From a checkpoint of a small mixture-of-experts model trained on Wikipedia: a sigmoid router.
Below are experts of layer 5 (counted from 0) of a mixture-of-experts language model. Rows are named router (the router's row for the expert), down (a neuron's output weights, with its number) and show model dimensions 0-191. Each number is 128 + 24 x the weight over its row's rms, rounded and kept within 0 to 255. Numbers have three digits each.
After each expert's rows: a language model's description of what the expert responds to. This comes from a sample of Wikipedia text that the model never trained on.

# expert 19
router:147101139133129164110115108099154131162151099126106133128107125114150102149096154122116145147155145146113127160135114146115090156094096165105114131096152151160120112165129179146098141135153119141136163155106133122100133124104103104127088165139139099110154144108134104122126101135115111097156130138124157153102093102087102153152086109134137090144175107146169136163141146139156109143137154150101085130123163153177156162135106082141106133151155097128099090158137120165169153140155148150170160124153139131105101098146124143103140088120142117093097110084152109153160145101103119172
down1:163141120121111152102121168123080118128135130072140146155065087117130156206123132090122095150104103131136076138126090135115143120127162165145128138100134098081137118136124106151139145116095142119143120118099155120134125095142099149140120116136098121072142133106140151126111118064142143099114113111085148096155136137118091163094121161136149139149122075115109140125138130128083126112129089101143142114132159107095130135147069116130142140146119143139124148114158140128131145142099127114153147177153126167139097116136162141134133131109149090126146124076094119142076142128168150106
down2:168099143108124171125155143111120135166092152139158128139104137163141123078113186135081122152074135150119136132121109093121146098117123140139138130137189115102132098117172117176105118152132124122145090126129100124144137076122142156152138128126104102143159105131152102131148102176079118163121141138161130108135121126155130143136144167118147045124146127106123148127131154100147127123113151122144167136158147142122117114117104128129123133078103106150113110139169099143110158121095106102138148130117146138173087113124149143078119111080153176112118109155128180148119099094122121121
down3:134151129124158127116126132106116139157124113125129096146106178167118182160152132161167139129127126145134088127146126062153139108087123099147108134118089128094125126147131151102136142128141169116127135119157120102130110135127143127115139173117108131112118094138105130121067164159165131168126105142126167122147141120126111085121098133182139137130170108101127173139150101102115128142136126128111103162117141142169190152170164082122166120148100098127136118099149109131182080141133143108131111149144128091167155124122129153139119143091144118123090126112043132140128144139148098119
down4:117093135148098122104106103120113131123078105122107138152101109134091142114110143109111101130094107116125140097105105159106140138141153136128102148111076093087122169129115165138136127138171155130121161131132160161138117116139074143132145108133123179112093118135152136113146130156128156081140096115136149109136105111114128145111098138119157091105168091139124094100141168110112158135183161132121126112106104188087132151097149104096117165109071122109139108147087091134145077133120106111141134098102115182166136133117159148129096108130161131108096129146119120160163140099118123152
Description: End of noun phrase

# expert 34
router:155123137124139157117102106094155134151157105118097134130104126105143094144096155121115139147174131146113136154135120142113083167098099167096119130089150149161117123158129161142090143139139117157128155164106144123104122126099096095123088149134155102118151142112131099128118105142119120108151137134107161159106100111096095158152101118136138096145180104158178132154122145138152116136141149149093086125124160168160163168144104081151110130170156101133096076144138115162160155143152149137164152123159149118103107100147139130099140100104130109093102099079133112157157128101105122166
down0:139108148124115094118132164121131111149135089129187177161136118139143159127166125149092149151142132122145179097083084076082147170151115103137102085162134137104154141111125130197168143098125158100144178106129096138134176095132078154165170100137116101135139146141145191142121144114095151144141122117136118110164134135151122094132129131159099114135113149110111147092109090148130130134143153148127116105118117104147135109092138111136096144100100166112133127118103150133109076124120116101129147117154119131139139106136123171137116152104166098128116131099112137098096126117142139137
down1:085154105135107111120134105128123112093099167081106160116180156090080107153167124100092135138091145091146133134139157101127121125164136101129112128133150122115123139122143116123168137125150138138143106145130156095131089126121124088120123118118172109097101141093111087132082173154102125122091141126136132121175097098138165137162172121114116152124111156122102156109110132141096144130136122075130136137126112117138145124140129147127100135107077105114165136139164138107090103135163087138098133141176148135159113153129140125144140166115122132143126131105080154086110113114115116040
down2:153130136092137164126127133100103112132135100094119132134158097118134103188113094113091118139121136122099110112136139127121093102114163146099146142159130133111151113119137156154127150120089115143143129125155122172145127097101112140062100128153176100122117147130079098153107144125126156134170106128181119104107148129135125110139153102120138117118125139162121164103152180136148133130129094159132139097109158119069110171138120131142105071120141153130092134117112155098104124146139078159170123104140109132119147115113143104150141097103128135129140156164143191107174089074133098158
down3:107159094168142117091131111209109083157151145135091132151130165117124100154146136170119162157138101121135135113128113119120103141126142137105108133116088118159112120126159138179097145151112058161145140134129089135141121134096135116132116125129108146146100137136145128125149134064120147095123117133132140139097163115106081148129117154154120153100137168160084103080157148168114113101118149129120155083127164116163146100121101152101155121142119129109126144147110175103132156111141128088148090132132145139133109149155108143137155150124118135116156108114156137077167117128094118078
Description: Plural nouns and suffixes

# expert 56
router:153109142121132169108111104093152138148146102117094140116094123113144089138097154107116144118170148147102128162146120147113081154097098164103123132091145150150109108156129171145110133136136111158137154160107131123100126136106099098112093152134158100116150157114138095121130096125113113099156141139104168152099099097102100155158084114142126095145172101159168132157128151138149107148155156152107092130123157154159158167131111083147108132162149102132112091162139117169174157127149152143164147113151142117097106091147136131111135096122139106099105105084142112156149162100102129159
down0:125143114126132130157119178153110172123131165131155118074153108163126178165115111172098131131130122149134141167112131145127149116128169179131107151144132105123117129129104144135140104129160158150087124173131128118175102126177123132127132101158115130093142168093155112132119142101172155134092132122147080078100120113068138132170100087153154150139110115129141128094121170138106131138152128088152126165148147091132120138136147101142128171148145110138117115129165110114160111136110101139151147132127098159142117091121184154146163126101114131155164127097152169161143114138105116128
down1:127122078132112122121142126119126099119150116120118109104114116147154123129147077124126165119149115114156108074169131125114129149114139075110083143160099125114115101131112100135121095127153174116101164131092121153087100143155098104194084106104101137135153136148084121073130114085126111114136107112150149109128099097164122154114139107119131125111115132131082097169127131119121138083151123103125116154142104109104105134082113133112108077117083103168104115164108127132101142158171110118108125109153167108136105151134068082133155131111116125113151101109154157125154125108104111112
down2:115147094130149083148096121126123128090113103168141148080088139126133130120149139137142127129100113131127179132157132132142151105108153131077129117111136162119133144189158151130105172129134127113121154087136106144160106128159119103117141090114113130129159116109149149134195157149142126114122111131146097114102181129088162107148132103107150103109129145131108105166130160144127150120141140101127146135103166129160104067129122132132141109116106135063075102107145116134107088146106091072091189136120144131076119145156133113135106169115095110124163128120151114104108128122116131105
down3:121196165113144124126147140126111131186120096147135130094115108113129141094147118067073131142109131094140111090106138146147119120109097139105094114135111151128120097114100145111131156080136130097140126088110136109164149141136155132130134106108087136145128150125174112110142144128089152153103096162119120136099146173135160086145131124159145109131116177087146144103117132118140116123102119138127124141155153125153099174156163154118126121143120122135152157162143137116202095071119115095173117147119092158138144139166148116150154132119155129095142104084153127106116134176109119130
Description: Row ends and ordinals

# expert 50
router:155102140116134154118114109102155143151154104120105139128102129114150084138096154117123143138162143149109125162131113143120081156095099157107113133107152156155116120171133166140093137136142105149128142165108129120107135113110099102107084158141151100114147152108138112126128099141117114100155132128125165157099091097089107153140077113141136092146177101156171141164123148148145106150145154157108089137128160149161164164134101086140108133155159098132104086148128118167176155147151149146157148131157139127101103095139148132107141110114143101088104106076153104152144153100096129170
down1:113141140139135162121143128153145126153103163137100123099147206135127187085158186143152098138138116109116156135131125117132141122137120162137132156156072108102105073140128153091147166113108142120166118112095144142184163145137164161136112107111120148121120100097154102124132097157125113127148128168148089137113140130101113113127134138145129117133128134101093134126106148109159105120149080100082110138147061150105131131142131135119156130145129098142175131118139107152094142158147090135156157129175131126109095136141100102116094122136113137140077151105116155095128156165092119130
down2:117120177116165092096143098095159127109171117104089124128167157120105074183140113102079144114168154105153135148124079163136132157124130181118147153171163121141101089091136152136134127121110136142151104156113141099161110147151148134114118110133106128104150117156171090151137111126112137152143128120069145122107145157138146161129126126142127102098111129108103124118140161129109156090112102133129126142096181110128142170139124121116149114120127069158130092155095128146109104155162096120087106129124131102127135167130128113086115129161157131129123113142133142121158110165103160090
down3:154123132142146155134125136168152096146132116112125166140084120141121120102117120151097131108107151145109185135119141119127134091119171142089110155163140131127129123125125156129109137122126109166118067126114136080187071132146159093119124139105103111175118130120159182147149158110103073123109095089143150111143150148111123127162081126169152146103113107168167122137064113133144108146097153100122132119133169087141115154127122146129170090148146123137158123096170125148154123105110114114138101132138126106180119103132114145127111115122093155117092116159128139153126149122091107157
down4:157102157172119160147128135131136099155115131146167124095108093147144099120099101120142157116143139094156109154180140128132104147102124125118123124121071155136074143118125094130101132145130091113104116125088134124086087115142140133137086099114121103165114124097129106106137132130158154108121073130101089117127118147095079152147116149133135128131133143112152112071152123107116133168123109134091167112136149121096152144181124130132105164131107106153138141134124156140081203164142153145097173121154121136159103146139153106092178152124147108126115120179135139122135112099116151138
Description: Naming words and fields

# expert 14
router:154120141137134157105113118097158150150143106118096132123102121101143089146093159119123146138157128151114127161144122146117088165085101152104110127092140153169110109170128166147102149145153120155134155151114135117103123121090112100117085154144152102114145142114141093123131100138118123094153135136114163159109097096098085139151087123151128098139178102161170137153123149146153108135140148149092093128120162156163165173136105090141111134164136105133094091155140109181173151126163147143153144112141133126103106096139127128109151090118142116094104113081147105164149152102111124165
down1:104139183110120139121103133120125150117138092103147154099145089144134113106179106173113096118172118106147140113140148099127120174067118128083106117105112138129089101121129112158166106146120126142130142104119106081129166143104160139156180143136148057124092120091170101111127135146163105145119138076105110142157132087175147120104150141102093112155147122118126176128152126160090114142176138085151114127108105133160130161127132151106150133148126117122110167110127136105135095126123158119125134151082126096121112127107094141122136118141143162077128122122122107141152109136122097109
down2:128090110136126112141140164135110116141142109147164127104124129110157112116119133099094143162141125123107133085140151104152132105097114131111147106114140116149154178080144172176158152159147119096117115155146100153133140122171160163122182147124106104135121107099110125125089100135110161178147184167139112155115145128146111087133180099150139123119131154141110125093116101122144144145122123084112157156080136102097160110094059112111115143173127172160158126115146168121139121119115133114125151142153116155157114122107138127098104128126130076097155102113102118148156138168127107125
down3:113164172132145109116097127101130110193152136174146107099110107131134119130139110088108138134083172113147134168142128096127120107175134150151127169117130155125145107114116104115149153109123134146111084065159104131162162149150113129149126114154105190134137120098113153131129106155144126091114122153133128102124122107098128167115137135081148124090107118146115145148107117114112152141171121141182130084136109129135153087130103092101105169169147167124160103107117161138095151132164136167174129096136126094108134142170134102150138142131099105124143160127157111107110139094115133107
down4:077130147102127137106180115120150124131125123107143134118134123111115129149087100106125167119140107142194135096117098127126134141097148120124112142171125086118148112128174131096160123130130100088116101108117141120118134129127096128126144124120159114124128128145132134109172149124106114133131116175110081067074122130183168087141134152138101137146146117158104106137129170140132186122127120126139098140133131146135112104143156157129129133088118141145138141070109106181128121090130108141141156099092137114173127215134113148132136137196119103168110100134103157128149119114133144119
Description: Quantifiers and table breaks

# expert 54
router:157119136123137163107109109098156156152146101122101130133108129105148097145092154116117142133168137148104124163133123147123094158103104158115114130098146155166116109155132165151110139132147116150132157158105144123099127112106105103115073156134149093113145146110138105137116097130117115091167140135113176155101104099091097144149084120150134095144177089152173147158126154144150105146146149154098095122119163160165167163133101077146115133159150109143097096156129119180166153151146147146161141123148150127100090105139132139103142106111139116098097098078143115143152138104106134160
down0:130135103114135113146100167132103162164141102121173115147120161081114133111126089128147118133118153113099152113124119162155111112088122116163103122116157161144126148116115144114129079131113120146147147119135138144093153104146132124112122125138067142142119134074128176154090121128103111120123148114138131108119122094134109140075128103166120116156132141130116165127141104071135079134135103088137128165120104147136151124134111131158106127102149131103090137115119178073136112124143130124141147153159088103125119114122062163131098188102155122155114157129155105081148180185152129144
down1:099125124115122111144113148111058103133130120137104125127133098113199081168073147166135142091191109112146141139141124117104153110128101145095139091131127110139115084118151141147085133171131151140115117089110112089132105111124096147142142073081150128150147171140143152115108107143128150139126123120085152119128142105130146149147097129088097129151105160130108105131132176144153127106176169139090102117074152111116122104154090100133130153121117096125122090089112110106117133148163154121102087098154135112119129103138131143108137161117098128101137125143152123107104126129099111149
down2:088122135166134098119135153086076063134149120120134116145156178105126085125140176113117160134167135175146102078054197086148116154142143117135136155154156106159129074129152126140097150152154095099109139137144151138122142153101109140129136106106157136126095126110132140123127101134157100129127088141136121155117126162108107117132122138110105148114142140145158144157149130177128099086144146130115154087116169121119131174134127114128078158136138146167132113148137113119094096097138128142135100119079135135143167124146152140125141156115101111118132127126121133159117110116159094127
down3:161088154148119160117131093124132136135109138119101147120129126106116167101154128128114092140130163125098086122104138101118152107132092121170136145097152088097137115126146141169091146125147164116147118108141126137128137155125108121098144191099127139083170070144172122072103108140125121154108161132138132171143168182166125147209137145158124180142144156124070132112110104106117125162144140106125125152110144129108112164108132123134125145124122162123156073146109134140090115112110140124115147099133164119106137136088148129130116140125105063132118095140134125103134137129144144123
Description: Possessives and noun heads

# expert 5
router:153109136131131165104109111099161134151154104117107134131093134112142091138105161118119143132172139149107135147141131143106077158091097167101110118105145152163114115169130159138108141137148112159120156153105137118108120122092103104113078147144158107111139153111138101133130096139114110099154127129117158156091094090097098150146100106145134099139168105158169138159136152131152105129146158141093093138134166153168154156134099084143113149147155100123107079155135110167169142136161149140166152135158137130097104083140142124108142105127136124099099087080155115156155141105101128165
down0:123138138116114159097135120127121158123138136150113139155142162193105121125096127099138145128122157109121173127082089148149080093101150108146113143143122187099144115171114153178096136142099152094177170134061123124119156162120139105121117101153164114114085160157139156111136179085138126149141129133114158151140104141137107147126164113082100125103120151121131158117126114148111156118140136112117111124146069114136122091098143110147108148153117108133152127122182141137133085099131107145148163090118120151138132112146112119106116114132131139123146123144123075092146147072119145139
down1:107137118122123091115115109093106154108123173110154127152129110128138153149148093149188126165096096102127111139097151157158126152134121136140116077084100124152097132132114106160161172141116124132117083074123109124113093154156093099124142120137124149131052151107110154129147091127122133102133165158142098114141111105157137124148083083127117158107093129131149114080102120110120117112113146140166145106161100147114114116147102102144102110090075159153119124098109146131135129112130112054066122139131139161128145107151132118129133138157129140158140125154124152144118128113173141144
down2:114072100143148113129088175147120110136151176119154157101125127128083085119140136133151112130127110141124107151103151108165145112082125102102113141118137150139127153131165121119111155134089107157152130078133129142110109103089154113126145177103141135160143132104107103127106116143158119105133112114157155120175165112083156099126156154133148085186133127149080082131137112097159130110139108123112142105131115162115144136117129088106151113106115164112082150146149125146135137159145083116136113133188114161139135137142109132094183141093113111119109067138097113134148142138111146147
down3:185148128129129163163120174160107123128123123094120180166125112126118135098131108134131161141186125127141139109119110135105155090133094087119140123156121090132181124117147158129133147125107137139120112129143061123133140115115132148108152163123180150091113122136105127140089118163113171134134126125118154107162131137100121120140149146122126133104154090098162172103106128113132130102144135123181091120051112110146106152120129136159078136117117106132135101163150122128135106121143137113162135136150151119160156136146144169104120124130159139153157105144136183117108160124149180193
Description: Mixed common words

# expert 12
router:150110147126128157106115107091155134152153100130095130134103130105142086142092162108129137128168144138114138162127117154121084151098096155100115131110152154179116119175135167144100137146141103150132154151105143124108129115094094103122096158141162099114141142115138104125122104142119108096156140138114167159106104098098099152150089114150140092148182096159163136153119142141152103140146146162092084136132161150165152150141108083142106143161150098136104089147130104170167157137153141148161146116153148122111104103140136135129140095108136113089098096089142101158157147101101129162
down1:091139161138144144124088129119120137142153144114176139171116120120103132116120087129141119187130139116121120138142123154120124146118121122088084094140142077164116162114139137109121134142156151120113135136170124093104141045149114138153086103143105168095117120100116187156105094146132142121148139127125086113138119149123125133134147093126100145144096090100128144154151128133143078159126157110147093101137102127143112145138129109129134182148085135127128065170090151121113113112138064150115161096139139163140086100137113124139094102143119112127085114141137122116115087126104126151
down2:139133127125168096113137126144087109110128099108102133115131109091097196141092114128138162137130128171167136145093139129143146130171153140140165136118129113127117150112155095135139112153122156095099139107069125125162156109136108118124174143178157094083162166161138136131079119070121147141132155163117180102146113069144133118143131123122065108105109147163118135146152122140089129108128128120097124138148108120085118116105138132130074143132148135136125113091084150090100136117130123096158111087143130094134129129120141112148111109112127144161107092097149124144154104123127114091
down3:120129119141107119108131128134151133147138115121128071145095127168143131136109181158117108165128135126131099100153175130082147094152117164090173125145123128115133112106193119125144129148137135101123124118152135137159115125128144144132124111145133128166138130116126164185133097121102126125089103140164147151117150132130088163110100144138187115168091134085103151110134137095118127158097076118069159106130112114146105139120126136147120121114160101178163117140094144104144116129135130088104121113149108097141118118165073152149113111163111130136193103106117124153091078134152140107
down4:131140129167161140144061069152098096107097086115101143156101090110102176135121108122124104106148090174124164163102171146118109112135128132136140122144117118109124142122168133125129150122188119087131111135098112133113137153153151134146110081101071174159136144130121100120168101142124142112167127117159188124118111139152123174125158111127099105134110159136097121142159115124107131151083127106127101115121160140115118180126140107145114120134141168116110127151127117147108133089136122132150139133160146100085087124079111105134104150138154111142118113117122117102096148146120148087
Description: Institute and subject stems

# expert 29
router:154095144120139167113109110083158138164144112125097133132108120112144090144102155116124140141165137156113132159136116143125095158098091162095111128094141153158122110162127163144109140141148121155140156152105137121105125121097107107127081154139147088114150150112152100130126088137123120096154137136114163157097098098090098149152084115141132095143181109161166139154120150140143105137144149154104087134138155149169154150136108084148111134157152095139097092157140121179163147153152148148163155129153143129116106103140140122110136099112143108096109103077156107173161144108107121166
down1:122128125132152128101076113155138120072127158136159090104130114179109125137124120142126160132164153100120115144110164163119110107095134113094105137116127163132090133111127145144093125099075157127185109158158159144154157111112111114146151113181141119088135112120129167143145142108152146136086070127130049113169138112102118114086151157118097125142138119130126147127109128125130139123092115110118132081168103144102141106104069121101104171155166152118100126146144115115102109091119178149112138150124135114143108155150146129097126115134140115123130101141140146109165143150094107116
down2:153101145149147143105082170120122145127118118161175121149149093117145138081153110117133178134119120137114126085139077123136128156116117142102151110127141116129139117107061151105139137084106099118141103131107174133109113123135161140087068143134130096119084086149111156164100138087108111158152091132132131166114172118078083114153155120111117153146090109106147136123135141137115111123141153094138149161107139108079100140154158112112146102127159139168141131116125155142176129144068116114131145163112153138112130123126133105174120129139121070114115096112126143118142129157144129117
down3:130112128143136153094127148112124074093147114121161087135121121148097118126144119115117118106146135088140124113130129118152166174148142109102121100128127138149150109135118140101108106143101157158128070147128102123122107116140123153151134099096088134152114156147117145098162160122152114183185151114103128085153145141133162128128166109123151134107122107107062110102163099123125166166131111112155140105141183074142108128125142182110160116145135092157101132113111137125130163158173132120096123099130122154065151190136128110129110132144142108130147088139096090111142136145099114134
down4:149110141127115129112088144134152128149129133135166164159135113132085120124103159109116110134149178115138181086141166093092139123119125090171149134088144096137135134174130093110107125134113123160139080138129147150135097144126111138146187137142162141125081110139135100096123098098084136092112132097110146082175151167120122069143105079118113101148114096132123161102146130127094125148108096125127139145119145122168143135096145155097119130155136115135163114122128138123103077123112093129080116107172133157116137137168137119106149133128148172086122158119102093141119136093138114119
Description: Years and time

# expert 18
router:151110132126128177108115116089152142144153103127102143128105120106144101138096153120117139123161149141109135161135129141116089153093092165096118126097147160158118110161124174147101140137149102148145144149106139124092127131092091102106076154134145104121148150115145106126130098140113114095148143139113160158100106092086104147151091119146135101137175095167169136143135158139154109138143148152098085127127166149172162168140098095153117131152143105140095087159139113173170147139155152145162150113159145129119105104125135136119134095108128111095098097082146109154162141099112131169
down1:102131128123128127116077089120102146095146109117130088100129116145136155093089106106126102103136124147166133106107123115147121172153131124132132120104086105133137148102101151141164134170133099120141143089112121110098152131135092151138127151149173109122152177119127145107129144159118123126160133136098154136147146072165133081193143162147101116151119123136165119129127122142126135103083106108110182084184102176097127137135145123144134153129088098099127098133114122099150120144155125123153114102125114102093112144134142094085118084143153121079094160139126105093092121134138172123
down2:160126172129120123127149141122116120122124091141135101133089117122123099077111152155146181137164174093155145120132144119128137132105138195139133123148158116111132153160131126134137150132120169149128180116113090121104133147146145108097117085115157169120116142173148104181104086130103104105144124148063143157087102160132154134116120096128155122099143105126150095137175117142153120112122099116117183154126109132121087100137106180085111142106140087105145147119119117136150166154130114126131127149159145157111143125093137173137130127098114186143143154113122105110115153161133145118
down3:120155122165127160166161112159144147130169109188103124116141109156138132120127095086128097137093134091137141126142099129183099157130131132124126146190116089137162138137125115194128154124126132108111108138144147123147175097118117148125141114110087159110121099106140118141119129127148119123127152136097131134154153135112109193133112140115104172113076188140142129139109132122114123120127063084126135118079070094092146110116122097099153173107100151152127128130128103106090163140189148138153142145133132130126136126128120131103127124165107102148127130094131139124141085118108145129
down4:095105121129101146124136149127113119134179084146103144144135077141131172158145132116153144145097121130105128122154094142156101156104126143116131100129131108115126069147115125123115136108155139144129189162058103119095115100125129099117122115092146144132170093162148117108108176105148140063125131114099148077103116092096123097115129101097111107162141137143128134120114162119116146120197137163146107150142135107139133146162131121115163119105139117133073127123147089174113124158127088132117052110118140161130118100161138127148113134121146129127132112148120163112109141150130160118
Description: Line breaks, table cells

# expert 48
router:150111145126125170115116112088158136151138104127085130133111129107147095146105149125120142136175141141104134157139114154123092150109093166105115129093143159163107116152127159144117152142151107150135153157120142126110139124101100116113100151134155106117158152108141100131125095139115115096157138135114177148092091101094105163147094113138141093138185109168176140149135158137155103137154150154108093130133157152168161159133103088158101135161147100120097089144139119171178137137159152146168153123158149120103114100133145129113139101105137115082095104086148102158146144112105118169
down0:107121135136128120126102127161130134160121072139109117077145159138084149113108164140134116118098133104115095109127113129151088109147134104147123133134107159088147152164168108119147152113124071105121130133124127126146142072132118093126114151143115107120125127093092144129157144167092167113133120121093142144147144143138171117146126124133151092143137132143136163108139119153071117132134145118111112052192107103147151094127185102149149117143105083093109139125102180125125117130135107162169129060090115096109098103145124120117121102139114134121142150169132128159111171132132125145
down1:127120120150105138141147173124138137122130109123116162119145137148120128134102154149093097149145126156164126151102143104087106099157125124181148105125120109118187139140116135122148119136109130146134120150125147108170144110109105082111123087157118163083139096099134127067112165167133149133135138151128120126108182126145118137156111150087121149167125129172108142143077120123161132136106132100164148145161158099124096162156126094122133134142123095093106193163141161095112111115113128125116164127137131153130142117096100128157131097143153157125170129184108109159175133089164095147
down2:142172129104093145166130142154131131126096141117139095113125089163120087107122121158170165115097164124139142102102135130124108203152192114124122139113153153120100125114110097120141120148127102099100114123086109129089157129112153127125112131165079085134137121093127090131068096084134146144149092133144100118134143072126158127115195130119118121133138109135110126128090110131116151139123121073165116137107126130140100107162127097151146117157111162129125101148175167099123117116073147088111123106118139137126136129147143137136093117124146121113154131154104137116119123074113141160
down3:127131118156150144140149154156101153120120169070119133106103143135118169087093141121105152165121091144136132101122109137134151146110188113138133077137118118134159109123137169132108163143157151110173136111166100137132138157140094140159125137143101092146123094177101123128159086173115136171124138156128127076097082107090128107138111097123135149121126138088134090103115125154162139100130092118112105108155122142164124140139162121179101143129118110142192145116145095148113141141142130108099081124107079125127142123123119152109132156142085112133148157124163149122087147109136140141
Description: Periods and articles

# expert 4
router:145108140120134159110114111090163145150149100128093132124100126112141096151098152128119139130168139141105131148139128143126090150101097162102111122098143144162114116166118159137106137138134107145132142155114150128093136113081100118117098147142162100104150156118134100119121108142119119095145135135113173162107087092078095156145092117141131099144176099156183136163114145145152102148151148153096090128117166155169164161142090085145107135159149105133097099159129097165168145128151150150157150117147126129102109094145141141101137100113139103092103100089140097163153146096106124158
down1:149146135125129109129107136137133084126117121135111138181123088146094117065122137152108136115113143091150103082079141109110103126097151144094095122134161114127102107131112146162134113091113172103113122110149160115140126091142156128133128152095144097107160127126084185101111145117131085102105096158126141153136126132129137116137115127118173164118103133130163125120139166168126124083198100117123148106092116124123105125124130109092146165167149131116136170133139133147145118094137122120116156083144153159134116134126159141149055135146093115121124082137112146117168085150156143102
down2:128124151089127117108162146137108144103134084130171131138110155094138125179095105122127159110162084158159149169116092117088118119115135127163183110104141130129169147121127129102118083092164132158142118100145102155159104092120107148115111128124108147115102128147085156133135106138157096127113109095140132182125112174112141117113098122124113162101132152153095132062128104130124128118111144073127144107130115137115143103143108133152126159143112112169130138136106133110156121065157150092126113159147098137081128129110126093127120167125104111081114112145100080132125112126152129173
down3:115133141096124127105101150121117192133086190103121100109146148142065131102130143163083160141145106162135114109079112138105117158110132156117153092151119134125114142146093138150099133094117138114142142094161124153143133100120054124108131112109125149128175155107134124133108153150137113155132126104139100152118165161125136100129125116132112131133169158114101098086103140091115143108129126132108139094121060156090139143116152170111146088126164130141130156119099136149153143142114150129140128118108162128118155129125088139138120112173165119154151101072130076147152148148149122128
down4:131104128092102135113135151148149122133112126156063132155132135117139128132091147148136126104114099161112111170140130110151121108134113110127123106151119092120108147121120189129141114157133125084102142107089096147136150116099146127076127115124120118119133137152094167087108125148130176126108141124110076115118165129150095062128128173149128081114140108133110117115137095135124166148105138147062103123167113163113113128117095126135123112100130129174105109127106185084088171105138129179134138109126081092137152105150128125165111137116120134154153152111118119091175108129108123159
Description: Table and line breaks

# expert 55
router:156110139127136166106110110090152133151155108122095126132101120102148100147106162114129141133162139144100131158128118144113088151091095155102116127101144154165127114158132156145099144135139111149127143160101135118102126117100098105111076147135163107113153137104141099121119103136120119099143143142116152166108085095094106136148085119147136095145184102156171139154130149141156102145150155151092078132125170150164153159137104088146112137155149102123103086145133116168167147140150150145163156123165141121105100103139148132102142096107132115092099102086147108162161150102097123172
down0:108143095140152105079132121145143106113062133130126157155167141115107084109123132098146113102123140105129180116131107136151119116110133141113153128143101132148132123131111120139069120137163142153175118148108052130146108154122130122134111108142125128145127131194166126095138130104152126189120103142141112117091118115175158133167136095104119153121135151134117119164093130133113134128175074119113118128121137103158134141121092137137074099139088177141115145120117133128118142153100140118130153109143122159136148077106142103133120073163111140062108139112134111108144086121135103159
down1:104111134096123140105120092154145127153157149160117116115137140135172132131110136123107137125149094121100150091112139132157170142128114099118143159122098119149160139119153163158115157128149068141111154182119124131114107127129115156116137114115147131136117114121149106069159155075119104131135126135099131096143126135101171074139136120117135111156162128114147119157102116151144145129099172098111113080180148143130154123106093136107120106118112140128155142146155122111117125097141149149120142177092066137142138089167101058136083094110089180147101132112168136147120137110096109117
down2:116123128149109110130154099121084152138148125101106144130131141142137128154139141103172098138134138143117139101156132102143119106138117148084156118111106109139116145158109089148123137119150121135106090112133146152125156136134085104161127143070123133142146151107149139094126141111161083100197129092179142104202129109132114133145098131153128092143106099142099179185134125091140166152172119130168144142134114131130163124115112102083086143141079084087117125102100111138157134153144123134155174124171130111138130090131104126108123138143136151144115149126115144183124161128107095134
down3:111142114143168135109134120108108148180099128133133161124081122148138153134102091137158176134175148156118100109131123134118134109135130109096151129152166114100109162168112102123178149112145134158127130123120105139111162175098134151155097080152119128127158103106097158115133095130161121124159153147138101105130115123147151113155155127136111125104138113144115122140107151130162134086157137104147038153147061128130078164095101120144131175133133183127102147164127123141075123149101127124127118153141149114126123152140135135127103129132119118128081141136112099133106133148102074100
Description: Nouns after articles

# expert 44
router:162107127136119128133107102110172130121161133087096156139125147120156078174109156154124126114131172170110141127115134112125118142061118156072100137126103145138121138155136127112144106172113141124110133153139103106084131137148113113096125149141145129106160131147164140130149136154125141078155144112117158130065115110116109133168099136148142124167174086118153135110120153118113126158127118163130117131101133155131141156131102111147093099150119130154114094147156110185136095131116137164134125120142151147124142103167146153093129108142148157099070074067124127156144130108091118166
down1:137161130108121108125190148111114151088149162161159141130154150119122117142139124141111121140107115087106116109122085103094109101146109139139133151142136103127141176095083113101136132169119124109106127124103100116121106155157146126136237121155136127107090139120145133139145167106145122147121157135144149117120116142145106126129079117107122116107106156133122123154149152081089129133174117083130099141120117083130086107116127154188132122182147141141122119163173139115123132156080118102103087128113127176146133109171154134135146132146121166168157122110130141101117113131141142113
down2:106119121119141156140115151139125129116107123108083137122129127115120084151120077089122116109150146215097114138135119155084149140123143130122102136115161144125115201126095107086115116119140119148079126148148082090072121133125131151127123115153125104077112106104101139125140146084122127117132167085121129159116113147129123130144119168090129137142091130133132133177121096136120139132114113121113144085112148116096092123105099148142107133122107164187158103139105153118137111138076144145146135092148106169106112101142171139112082101157181144123105136126122122120085110159131129137
down3:150099120106116107105102109115152117163090124131133091153085124110122080132129149116175115137127128087093115143099106046099111100187125121164094127112102147089148147146115110101146149146140171166127133149089129121121122176130142146098163152137129129124148094149161114140117129089153130171141125149141123121110133138082127172131113147103142109151100096143106162118117102091100115118102115113164149127169127090119113183100102144157176134103140144118124136127129145118169138150124125125118134081173102131119144169127124134132150123127138152153143142125117139135187120164088139110
down4:129138122192108093135101128113136099084121131117168097118111139127136087131101158135104080185129171104123123138138108148120127136126122133114105117127108098152105116162120101092116148133117144077117127126118132153131127138150151161088146075115140157115159145142126108150107125040126136111144149128093118136135170166177099115163142128147132139144133093123114129157124124157126141136122138130115174130120140086138073124124127133078090152080136103143190127142123131126112106111157116116101145116108107111154172151143103140102145112139143068153161105120120117133108177125124134089
Description: Prepositions